{
  "n_layer": 17,
  "d_model": 192,
  "n_experts": 128,
  "experts_per_token": 6,
  "d_expert": 112,
  "d_shared_expert": 0,
  "activation": "squared_relu",
  "moe_layers": [1, 3, 5, 7, 9, 11, 13, 15],
  "router_score": "softmax",
  "normalize_top_k": false,
  "routed_scale": 4.62,
  "balance_loss": 0.00768,
  "balance_bias": false,
  "init_std_router": 0.00709,
  "lr_router": 0.000982,
  "vocab_size": 15636,
  "norm": "layernorm",
  "norm_eps": 1e-05,
  "tie_embeddings": false,
  "optimizer": "soap_variant",
  "lr": 0.0042,
  "beta1": 0.95,
  "beta2": 0.95,
  "grad_clip": 1.0,
  "batch_tokens": [131072, 262144],
  "seq_len": 512,
  "train_tokens": 741900000,
  "steps": 3822,
  "dataset": "wikipedia_en"
}
Below are experts of layer 5 (counted from 0) of a mixture-of-experts language model. Rows are named up (a neuron's input weights, with its number), down (a neuron's output weights, with its number) and show model dimensions 0-63. Each number is 128 + 32 x the weight over its row's rms, rounded and kept within 0 to 255.
Before each expert's rows: a language model's description of what the expert responds to; "raises" lists some tokens whose logits its average output raises strongly, later layers aside. This comes from a sample of Wikipedia text that the model never trained on.

# expert 48
It responds to: Word-final suffixes and closing pieces of names or terms, such as -ance, -ual, -age, -ation, plus nouns like election, Road, Service.
raises: ",", "-", " (", " L", " in", " is"
up0 [161 136 163  94 127 145 149 130 131  69 131  98 139 129 119 103 130 162  96 100 170 129 128 106  42 144  56  31 128 130 156 112 160 112 176  88 122 125 127 122  35 155 109 126 133  71 126 112 134 201 110  58  71 127 135 134 132 149 120 121 162 136 150  70]
down0 [103 205 193 105 127 157 124 132 166 127 129 198 134 210 170 135 136 190 123 117 135 130 128  58 118 179  76 126 118  56 125 142 111 134 126 125 113 142 135 111 145 154 148 170 116 137  86 113 137  66  65 167 120  76 157 142 126 119 104  91 142 128 120 121]
up1 [188 136 155 112 151 138 109 202 129  83 120 137 128 154 107 161 143 102 178  84 187 163 179 123 117 115 131 104  79  86 135 117 208 131 110  87 155 145 121  77 103 205 142 171 126 172 121 153 121 126 120 124  98 133 150 191 133 136 114 173 107 106 119 151]
down1 [122  99 143  71 123 119 209 143 147 213 105 144 151 114 132 112 121  76 138 135 135 138 125 161 137  54 128  80 114 131 173 129 133 168  83 148  83  34 191 132 127 108 152  96 159  98 132 118 129 126  96 142 156  89 123 125 101 129 109 117 195 122 170 137]
up2 [126 129 131 132 133 131 136 152 170 154 110 123 147  85  94 137  74  78 118 145 145 138 146 133 165 131 148 135  99 137 160 188 105 152 131 129 128 120 119 138 143 129 129 167 105 160  54 130 145 151 123 118 191 142 135 123 167 104  91 109 121 161 170 166]
down2 [137 134 120 112 204 128 175 130 168 108 128 234  96 139 133 113 155 145 149 119 127 142  72 172 119 109 134 143 118 114 142  52 152 141 136  41  85 138 129 164 130 138 127 120  77 127 124 114 121 185 144 152 107 112 139 125 159 128 122  93 131 150 151 183]

# expert 3
It responds to: Word-final pieces of foreign surnames and place names, especially Slavic, Germanic and Nordic, such as burg, ović, sson, ens, shire.
raises: " and", ",", "-", " (", "it", ";"
up0 [146 148  93 124 127 104 145 164 125 205 174 165 138 121 110 116 127 120 209 109  82  68 123 129 122 109 162 123 166 127 147 162 173 116 186 146 165 129 111  43 144 121  98 185 104 143 128 109  92 132 116 255 126 169 141 115 138 123 200 121  30 123 146 119]
down0 [147 125 106 129 130 115 160 114 132 125 130 101 125 106 134 112 141 136 148 107  64 121 180  83  39 114 127 182 106 138 132  97 135 146 139 114 127 131  63 130 168 210 178 121 100 120 187 130 128 155  85 134 101 131 224 156 183 156 131  91 147 159 129  72]
up1 [ 90  86 129 158  66 125 133 116 185 148 128 168 141 152 174 104 108 151 121 153 112 113 140 111 102 134 101 176  88 118 159 111 121 119 122 152 141 184 141 126 175 120  97 194 112 119 153 123  98 128 126 185 144 170 104 146 140  93 101 127 107 133 180 164]
down1 [142 118 139  93 145 113 165 105 129 143 120 115 201  98  74 100 131 163 128 140 135 166 131 132 143 141 121 110 178 147  99 123 192 161 153 147  82  93 119 109 147 101 128 109 112 143 101 139 136 198 149  85 132 127 102 131  94 168  99 123 114 255 124 117]
up2 [111 128 182  83 122 136 123 137 177 107 119 121 139 137 103 151 113 135 130 154 127 134  77 123 210 126 138 173 127 153 137 109 135 175 207 126 125 133 188 142 104 160 136 134 164 134  51 140  74 138  88 169 138 136 145  84  88 145 138 136 119 127 168 134]
down2 [143 121 151 126 155 148 178 103  77 145 125 178 158  61 143 155 124  57 159 125  93 123 132 154  83 149 135 132 132 148 140 125  77 118 143 148 143  90 128 105 216  98  87  77 127 178 117 128  85 140 106 126 128 113 114 152 130 132 125 147 129 170 154 121]

# expert 53
It responds to: Capitalized directional and national modifiers starting proper names, such as New York, South Africa, Middle East, British, American.
raises: "-", "ly", ":", ",", " L", ")"
up0 [123 129 128  94 128 120 135 121 119 174 128 133 113  67 129 128  68 143 141 128  81 155 122 142  78 120 125 125 127  66 118 157 129 145 154 146 188 128  79 129 124 106 174 127  56 102 117 124 129 158 121 127  89 134  69 104 145 147 127 208 116 149 140 128]
down0 [ 62 100 164 128 232 154 110 190 161 124 130 150 116 114 109  82 129  97 123 137  99 122 163  49 102 128 136 130 134 156 174 124  79 163 149 156  68 137  64 138  98 119 134 170 146  95 134 120 120 135 127 136 104  71  95 183 171 130  40 159 139 114 100 107]
up1 [129 109 209 159 215  99 135  94  55 143 129 127 118 151  80 103 107  93 128 147 120 129 178 108  76 151 146 149 171 122  49 132 136 104 168 142 195 184 200 138 120 133 130 171 121 132 134  96  80 126 121 128 122 165 186 140 166 147 149 104  99 153 125 141]
down1 [ 99 159 107 165  66 148  49 162 137 146 172 104 133  99 134 136 162 201 122 133 109 123 121 105 141 148 129 158 105 128 143 128 120 117 182 154 119 125 116 128 123  97 143 103 149 128 176 151  56 135 124 123 101  94 120 140 165 102 124 165 124 159 179 135]
up2 [146  53 133 124  85 162 117 129 181 120 143 130 145 172 168  90 139 128 143 113 136 215  11 103 138 144 128 116 211 182 129 139 161 122 143 117  90  96 126 123 117 128 126  88 179  63 104 122 172 131 114 123 129  84 128  87 121 125 128 144 114 119 122 166]
down2 [156  82 134 113  85 156 130  84 130 105 114  49 130 104 118  83 119 180  70 119 126 182 128 160 126 111 120 159 126 183  70 100 131 120 110  74 124 130 178 122 137 135 109 136 172 178 113 129 119 127 151 138 101 125 139 106 131  76 141 126  85  83  86 217]

# expert 28
It responds to: Middle pieces of unusual surnames after an initial, such as N-oll-edo and N-ich-olas, plus table header words like Position, MF, GK, Loss.
raises: " in", " to", " and", " on", ",", " for"
up0 [ 68 219 150 121 127 131 125 122  69 136 128 125 173 155 134 208 156 124 176 164 145 128 141 153 108 119 187 108 117 127 129 127 105 184  89  92 152  81 100 117 135 148 142 134 143 103 179 127 129 106 122 164 127 157 200 144 149 126 155 128 124 108 107 134]
down0 [ 95 137 158 126 163 133 115 132  96  58 141 132 138 157  78 235 134 158  97  23 129 150 137 126  86 125 177  30 114 116 127 136 103  99 122  62 126 165 164 170 176 108  93 112 121 125 129 136 142 130 181  82 157 109 130 117 115 124 155 109  68 133 122 113]
up1 [123 122  87 166  99 132  97 104 143 126 183 191 132 120 128  99 118 133 122 121 191 108  32 127 131 136 130 125 196  56  96 123 171  95 153 117 140 126  54 137  96 136 207 146 175 111 101 143 126 169 121 124 110 144 124 128 176 140 109  75 166 156 143 162]
down1 [105 123 161 124 140  51 108 110 116 119 167 148 129 155 126 141 122 179 122 150 174 154 124 129 155 112 136  35 130 103 122 139  66 132 114 123 131 158 148 141 148 134 142 131 140  41 116 203  95 130  97 115 122 131 112 128 138 126 141 149 146 134 123 114]
up2 [128 164  80 134 128 122 190 116 120 138 129 158 116  70  90 109 189 134 111 120  91 128 125 143 129 145 173 128 127 109 123 120 129 129 173 129  26 133 111 158 119 108 140 128 120 129 142 148 134 126 113  28  57 189 236 163 133 151 118 101 124  84 117 145]
down2 [127 103 120 116 116 148 142 135 126 123 107 160 112 149 129 156 157 182 152 120 129 177 122 136 109 103 166 150 153 127 131 114 151  82 148 137 140  88  91 124  86 105 124 154 142 205 117 143 182 124 112 127  98 174  90 138 126 134 122 127 153 124 129  85]

# expert 26
It responds to: Bare spaces before numbers or dates in tables and citations, and opening parentheses after a name, as in "(born 196", "(543–7".
raises: "2", "1", "4", "3", "6", "5"
up0 [132 155 123 140 180 222 138 134 160 204 120 211  98 112 137 131 124 138 134 156 152 126 127  63 115 149 131 134 133 140  96 121  93 130 172 129 126 128 147 125 152  96 153  78 143 167 129 133 130 155 126 178 155 190 110 127 121 184 134 142  72 127  95 120]
down0 [119  80 127 193 181 124 129 133  49 104 185 136 132 140 160 109 122 144  80  56 125 139 127 156 180 119 124 124 128  87 141 160 118 114  95 167 128 138 167  68 156 130 123 131 126 126 135 117  93  89 131  96 125 127 122  84 117 123 127 153 167 120 146 131]
up1 [128 156 124 151 100 100 121 151 115  84 139 140 132 117 127  72 145 119 151 149 130 142 122 128 130 182  77 128 124 184 133 123 128 192 161 197 134 125 136 121 135  98 113 155 122 124 179 159  87 125 124 174 140  63 118 155 239 144  91  72 152 167 146 135]
down1 [ 90 121 140 141 130 129 177 156 139 158 126 103 133  91 101 166  77 143 177 126 136 157 124 132 130 113 194 109  61 145  92 126 158 185 132  98 150 137 108 176 174 102 124 142 107 100 137 131 102 210 122 131  76 193  83 134 120 123 134 126  75 129 116 180]
up2 [167 206  27 125 129 136 155 132 123 122 147 130 159 128 128 156 122  39 133 126 126 140 129 126 114 250 125 191 128 110 109 140 132  84 148 129 132  86 158  98 132 126 128 136 113 186 121 128 145 122 126 136  99  18 125  76 115 129 140 128 130 119 151 135]
down2 [133 140 130 116 129 133 159 130 131 157 128 144 109 128 123 149 127 116 121 237 125 187 124 107 107 176 109  64  66 143 119 127 194 116 129 168 129 133 166  79 169 149 133 117 126 127 126 136 141 106 119 125 206 190 181 107 119  39 138 145 145  45 133 108]

# expert 40
It responds to: Head nouns of organisation and event names after National, World, United or State, such as Championships, League, Court, Party, Committee.
raises: ",", "ur", "our", " with", " or"
up0 [142 100  98 128 128  82  84 133 109 129 128 125 170 121 122 138 124  42 129 135  70  91 119 154 129 137 214 169 120  96 172 119 118 132 115 146 151 167 151  99 131  95  77 134 129 128 108 170 150 175 123 134 121 162 168 114 126 120 132 129 126  59 103 131]
down0 [102 137 142  96 167 157 141 114  88 103 168 133 124 125 107 181 132 188 131 138 115 125 128 126  50 111 134 143 143 124 183 173 112 134 145 127 145 129  53 233 139 110 123 135 133 119 141  70 126 127 111  91 204 173 124 118 155 161 107 118 102 153 129 137]
up1 [115 185 137 218 131 110  86 100 126 145 144 143 169 148 143 146 222 136 161 117 140 132 122 127 100 111 191 124 179 133 124 162 152 109 149 120 126 126 161 125 165 172 183 135 113 124  91 154 131 126 128 122 199 136 122  58 179 230 107 107 141 147 135 158]
down1 [110 150 128 144 138 103 127 104 168 101 191 173  69 113 109  72 202 148 115  96  60 125 128  35 181 163 116 137 177 178  88 107  96 114 122 136 162 177 127 158 132  85 124 135  85 187  93 135 144 127  99 133  95 112 129 196 127 105 101 165 130  93 146 128]
up2 [124 150 125 121 124 150 126 150 141 117  96 111 101 103 160  71 174  97 155 125 187 122 132 109 143 128 125 149 156  70 128  25 132  83 140 124 128 141 140  89 175 188 119 116 111 111  64 161 145 155  74 167  36 147 126 119 122 127 119 134 129  98 148 128]
down2 [113 134 126 101 129 131 133 133 197 160 125 180 134 137 150 121 121 149  78  59 122 155 126 194 162 150 165  78  89 129  81 109 128 183  93  48  73 103 177 128 104 134 141 130 140 137 157 152 158 109 188 124 139 118 123 132 130 133 125 173  95 133 154 133]

# expert 39
It responds to: Unit abbreviations and quantity words right after numbers, such as m, km, ft, kg, million, century, years.
raises: " or", " (", " |", ",", ".", " and"
up0 [125 109 118 155 129 164 116 135 100  61  84 131 223 138 134 126 139 148 172 119 187 154 127 101 153 126 181 126 123 112 114 129 124 128 130 137 137 151 128 179 101 132 129 160 126 125 156 131 109 135 137  80 154  72 105 138 138  58 134 133 136 132 205  83]
down0 [125 131 136 134 139 127 189 105 130  96 129 114 114 127 101 157 128 137 152 129 102 105  31 142  98 103 125  57 124 147 143 153 211 122 125 129 137 156 117 161 122 153 134 101 113 131 131 140 110 119 102 118 134 143 168 168 166 204 171 118 100 147 161 123]
up1 [ 99 126 154 113 128 129 119 121 145 126 124 127 125 110 145 133 127 169 126  74 141 113 129  51 142 124 139 104 104  50 139  71 122 181 153 137 135 127 156 147  99 158 121 135 125 128  74 137 175 138 139 134 119 178 108 150 200 128 117 104 129 134 139  88]
down1 [109 117 114 118 127 153  70 138  98  88 127 157 127 131 120 124 150  93 100 155 133 166 111 134 202 122 129 127 126 158 164 103 163 128 161 138 179 157 116 148 171 111  93 126 127 130 128 145 152 140 129 116 123  95 148 163 124 124 189 136  92 110 104 137]
up2 [141  39  77 199 159 134  94  82 132 129 160 130 129 117 112 156 110 103 121 156 127 127 187 142 131 114 166 106 147 132 110  71 127 164 137  88 114  92 135 110 135 218 132  63 153 131 122 134 152 134  90 112 149 134 129 118 165 140 117 123 121  58  75 112]
down2 [134 164 189 101 102 124 143 125 142 127 130 119 129 140 169 114 119 138 115 105 148 139 147 123 173 131 123 133 105  78 123 174 138  73 114 104 144 125 193 124 124 104 126 100 123  96  75 136 184  80 126 112 204 143 106  78 122  91 109 100 129 117 118 149]

# expert 55
It responds to: Inner pieces of German, Scandinavian and Slavic surnames and places, such as Lever-k-usen, Kier-k-egaard, Andr-ze-j, plus Berg, Hans, Karl.
raises: " to", " and", "ig", " no", "ian"
up0 [130  73 121 123  93 129 100 126 157 127  88  53 138 107 128 115 136 112 113 133 138 130 141 149 112 119 142 149 119  71  83 125 132 139 112 193 209 130  85 128 153 104 159 126 102  96 128 171 123 121 114 139 143 104 116 135 103  93 116 134 130 147  52 128]
down0 [169  79 135 164 128 139 158 117 126 131 120 157 153 113 100 181 165  83 126 104 129 123 170 146 160  76 141 114 174  94 120  86 114  99  69  93 134 175  95 132 128  42 180 142 179 126 111  40 127 126 130 130 142 122 158 119 123 131 121 204 113 135 133 145]
up1 [164 148  96 156 104 255 145 106 135 132 146 165 156 128 107 144 117 119 137 173  77  91 128 121 129 122 139  78 137 150 143 130 128 118 111 130 119 129   4  91 129 139 137 116 126 127 126 109 129 159  77  65 154  15  88 102 120 101  80 142 136 107 133  70]
down1 [134 103 117 126 134 138 126 118 106 139 173  92 140 158 137 128 147 125 142 115 130 128 144 169  67 101 146 249 112 123 144 155 154 111 184 142 130 105 128 142 128 158 110 128 170 126 131 168 144 170 118 127 132 121 178 208  88 136 133 156 137 165 175  97]
up2 [115 124 134  98 160  81  86 110   0 133 145  96 185  78 160 127 174 121 107  53 125  82 107 134  88 132  91 104 127 120 109 165 132 100 135 135 130 164 102 118 110 133 135 164 124 127  59 151 128 118 136 129 129 128 183 120 133 134 117 107 131 128 116 131]
down2 [112 184 138 134 108  87 169 123 135 155 192 125 138 133 122 151 102 191 109 112 130 116 160  66 176 138 129 126 163 109 180 118 144 126 101 134 131 128 182  77 135 126 142 146 120 123 130 132 101 104 138 127 101 150 180 128 177 141 121 179 120 116 131 160]

# expert 15
It responds to: Capitalized national or place adjectives and names after the, United, New, such as States, American, British, York, National, World.
raises: ",", " and", ".", "-", " (", "\n"
up0 [127 132 122 127 190  41 116 103 172 131 128 185 133 105  77 165  88 159 118 116 128 133 142 137 158 175 135 130 125 150 152 132 134 104 148 119 185 124 141  47 134 150 109 157 157 143 117 167 106 143 198 138 130 114 132 101 113 130 106 136 125  91 139 117]
down0 [150 146 124 137  97 131 145 136  91 128  89 103 125 106 210 107 139 168 100 159 169 161 128 100 110 131  88 111 132 120 119 133 157 162 131 126 131 151 136 123  75 138 160  87 152  65 132 126 105 128 118 148 151 116 136  77  75  53 153 108  86 130 141 124]
up1 [125 132 172  64 117 122 121 118 128  80 131 130 117 123 195 139 224 116 222 142 122  97 129 227 147 132 130  95 127 117 128 163  94 123 122 126 168 132 129 104 116 116 101 150 156 108 228 124 121 140 210 144 165 136 128 139 186 112 129 117 134 118 127 134]
down1 [125 162 154  70  79 112 127 145  67  49 107 162 121  73 137 121 104 128 122 178 132 163 108  77  88 121 154 158 115 134 134  45 221 123 159 127 140 136 165  84 185 159 125 128  62 170  88 157 130 149 130 143 103 147 139 105 123  84 108 134 127 109 107 130]
up2 [180 132 160  96 187 148 126 107 110 155 128 158 122 107 119 125 103 129 102 186 128 160 104 119 124  48 129 151 129 124 122 128 117 105 128 132 201  88 129 163 114 128 139 157 120 105 161 115 111 105 182  85 131 217 119 129 199 158  54 127  86 130 131  83]
down2 [127 143 209 103 123 139 127 119 118 183 132 225 118  99 106 129  98  75 123 161 117 118 122 176 104 125 122 114 127 127 146 147 132 111 123 175 113  74 128 183 164 148 132 229 136  99 192 101  94 167 146 120 106 201 131 128 169 179  73  95  96 169 166 129]

# expert 8
It responds to: Line breaks ending sentences, infobox lines or table rows, plus section heading markers and table separator rows like |---|---|.
raises: "-", "|", "\n", "G", "In", "The"
up0 [215 162 130 121 101  65  93 110 151  93 149 118 142  93 127 135 154 161 132 129 122 147 119 141 113 121  64 142 134 150 115 128 100 234 147 135 194 157 119 116 177 139  82  91  97 118 127  83 136 112  94 131 145 135 166  83 171 139 143 153 114 142 145 149]
down0 [149 121 116 167  89 162 133  54 126 170 135 128 132 134  94 105 182 133 163 136 179 110 107 125 136 161 223 120 110 125 141 126 123  77 128 122  93 146 139 146 167 123 133 115 120 184 108 102 113 147 220 121 115  65  82 177 137 154 143 135 125 120 136 115]
up1 [106 122 128 103 131 150 103  15 213 133 124 171 101 131 142 181 179  88 109 118 134 142 128 129  90 114 168 120 117 176  92 173  90 169 183 129 135  45 131 131 122 135 145 155 122 140 107  62 108 118 142 107 107 134 161 122 128 129 149  53 137 173 114 182]
down1 [179 136 157 156  36 147 109 130 143 127 145 154 134 126 113 123  92 118  79 122 128  91 129 187 145  98 177 145 125 136  99  90 156 131 101 166 206 150  97 162 206 100 166 110 177 180 125 127 118 113  51 173 159  99 111 132  87 130 128 126 139 156 124 129]
up2 [110  89 142 174 107 139 137 114 122 126 154 119 101 147 136  78 128 133 135 139 125 128 165 170 127 226 102 170 141  59 127 114 148 138 145 128 155 117 139 189 173 125  85 115  65 117 137 124 152 126 127 105 113 129  84 119 146 160 134 159 132 125 120 179]
down2 [119 130 203 100 142 136 159  76 145 126 115 118 104 183 182 130 143 136 122 144 126 127  89  88  62  66 143 178 136 157 125  40  78 124  85 115  75  21 137 137 129 188  87 112  86 133  60 196 130 196  92 130 155 138 115 156 168 137 195 164 136 148 126 128]

# expert 49
It responds to: Pipes, semicolons and dashes right after numbers in sports statistics tables and score lists, such as "27 | 4", "2–0".
raises: " —", " ", " at", "ines", " or"
up0 [188 116 104 131 128 188 192 108 137 154 172 101 127 122 193 143 129 137 168 125 128 136 168 125 130 132 125  94 118  73  94 139 132 139 181 141 222 111 116  79 132 140 127 125 118 119 131 143 105 130  68 104  97 125 148 109 126 131 120 110 127 131 130 110]
down0 [ 99 138 143  93 154 133 127 145 148 131 128 123 191 127 125 158  76 147  92 138 113 255 144 148 112 135 125  10 135  86 113 113 102 111 124 134 123 121 132 143 143 180 125 183 116 191 140 177 150 136 148  97 158  96 104 102  92 157 101 125  73 104  90 117]
up1 [101 100 109 181 126 133 137 103  52 141 144 117 123  90  93 145  70  65 247 172 159 128 124 125  77 135 116 125  48 133 129 109 138 130 108 130 135 107  65 127 142 142 134 129 129  33 126 123 121  97 141 118 160 162 134 155 127 122 144  68  66  92 128 140]
down1 [164 171  89  56 186 134 141 126 130 147 130 129 163 207 131 135 116 110  87 125 138 130 125 121 136 172 126 143 114 131 117  92  43 130 112 114 131 191 129 214 147 126 154 108 117 183 136 123 117 148  84 169 152 110 148 138 134  91 115 142  87 130  80 129]
up2 [130 145 136 190 168 129  99 133  53  91 191 135  99 122  40 107 192 109 220 132 210 116 126  70 165 122 145 120 140 170 107  96 175 133  64 125 127  99  85 131 103 145 122 113 133  99 150 125 161 122 133 208 155 157 146 128 125 155 100 106  82 138 111 126]
down2 [171 150 170 123 178  79 126 128 127 159 118 108 161 224 120 113 138 144 137 107 133 104 162  95  98 170 114 119 111 160 101 130 144  83 130 109 123 131 120  83 118 133  92 144 116 113 125 126 109 112 122 208 127 195  52 116 116 128 147 148  93 107 186 143]

# expert 18
It responds to: Final pieces of personal names and surnames, often Slavic, Italian or Hungarian, in lists and tables, such as -ović, -ova, -ta, -ira.
raises: "-", "/", " and", " t"
up0 [131 212 157 144 214 148 149 105 118 106  98 126 175 125 120 107 127 127  86 149 113 104  87 100  79 172 140 126 122 150 129 152 141  94 155 174 125 137 131 141 104 135 128 117 108 115 193 121  57 147 148 106 167 128 142 106 149 153 119 109 132 110 127 130]
down0 [ 86 180 134 154  96 103 113 113 114 117 142 117  89 127 144 134  91 166 108 130 129 116 130 112 134  99 173  95 144 104 202 137 127 157 131 166 120 105 195  97 163 157 106 107  88 129 132 149  82 104 124 128 172 177 188 130 159 124 195 126 113 129 106 104]
up1 [178 109 119 103 116 137 100 139 143 134 160 137 125 128 113 132 147  26 135 150 143 127 127 124 124 150 107 119 102 117  99 117 140 155 142 105 158 112 137  88 145 107  52  71 151 153 129 125  74 190 134 123 118  80  93 158 115  85 115 132 110 141  95  67]
down1 [106  79 125  92 118  96 140 136  70 131 179 224 182 215 162  89 115 149 126 133 123 105 132 143 159 140 104 124 111 132 136  43 138 117 139 131 126 101 128 128 112 109 174 163 120 125 171  83 170 125 224 170  73 123 118 125 121 156 138 111 136  81 109 102]
up2 [136  95 129 177 119 115 105 137 104 139 144 125 153 112 122 125 178  67 179 129 124 106 128 173 189 123 171 132 137 130 133 128  97 126 119 111 167 134  98 188 166 135 133 126 151 137  57 138  75 119 134 126 124 173  89 112 171  79 137 120  90 196 129  78]
down2 [100 121 127  90 136 155 126 181  93 138 122 127 159 156 148  85 139 137 115 115 156 130 175 147  77 120 113 239 143 138  90  58 137 151 105 124 107 146 131  87 129 132 140 133  89 132 227 128 144 182 128 173 124 127 123 130  64 126 131 132 126 123  99  51]

# expert 1
It responds to: Spaces and opening brackets that begin a table cell or parenthetical, such as "| Team | 1", "Position(s)", "(NFL", usually before numbers.
raises: "2", "1", "4", "3", "5", "."
up0 [126 136 122 124  96 119  71 129 123 149 145 133 127 127 137 111 120  74 128 121 164 148 136   0 135 151 142 113 134 111 120 128 115 119 108  81 135  61 125 137 127  87 115 129 128 119 148 164  86 131 119 133  95  87 134 161  70 114 100 114 145 124 134  65]
down0 [128 126 104 152 131 140 162 139 118 127  73  95 131 130 141 121 102 138  63 161 111 164  44 246 110 138 138 129 124 135 148 129 130 143 126 126 127 210 113 130 193 139 125 165 119  97 139  98 183 129 134  97 197 119 126 128 128 128 127  73 137 119 129 153]
up1 [139  93  93 129 103 121 163 130 140 108 111 151 133 129 175  95 110 125 114 143 125 148  92 102 127 123 123 104 166 150 118 141 123 139 166 132 112  99 123 134  87 138 118 124 145 173  81 131  88 190 108 126 127 125 177  74 109 126  50  88 119 157 173 102]
down1 [ 89 102 127 137 194  98 160 127 101 128  71 125 208 124 128 174  60  80 127  87 134 112 129 143 126 115 144 146 143 157 133 135 132  35 135 151 123 155  92 104 134 132  81  85 151 107  61 116  78 127 160 132 143 135 136  76 148 131 132 129 166  95 134 116]
up2 [129 128  92 110 159 129  76 105 119 118 125 161 195 138 113  38 157 132 138 138 135 143 112 138 128  87 131 123  69 141  99 103 139  78 203 186 121 160 116  75 130  84 119 166 132 125 164 114 110 139 135 170 111 203 201 180 149 104 155 126 159  89 154 179]
down2 [122 139 109 134 132 134 130 130 255 166 115 129 136 146 127 115 127 108  96 202 108 132 128 113 139 131 150 107 153  61 129 136 116 133 132 126 110 129 124 148 146 112  80 124 130 131 110 162  94 133 106 131 109 186 161 168 128 126 191 171 121 126 145 126]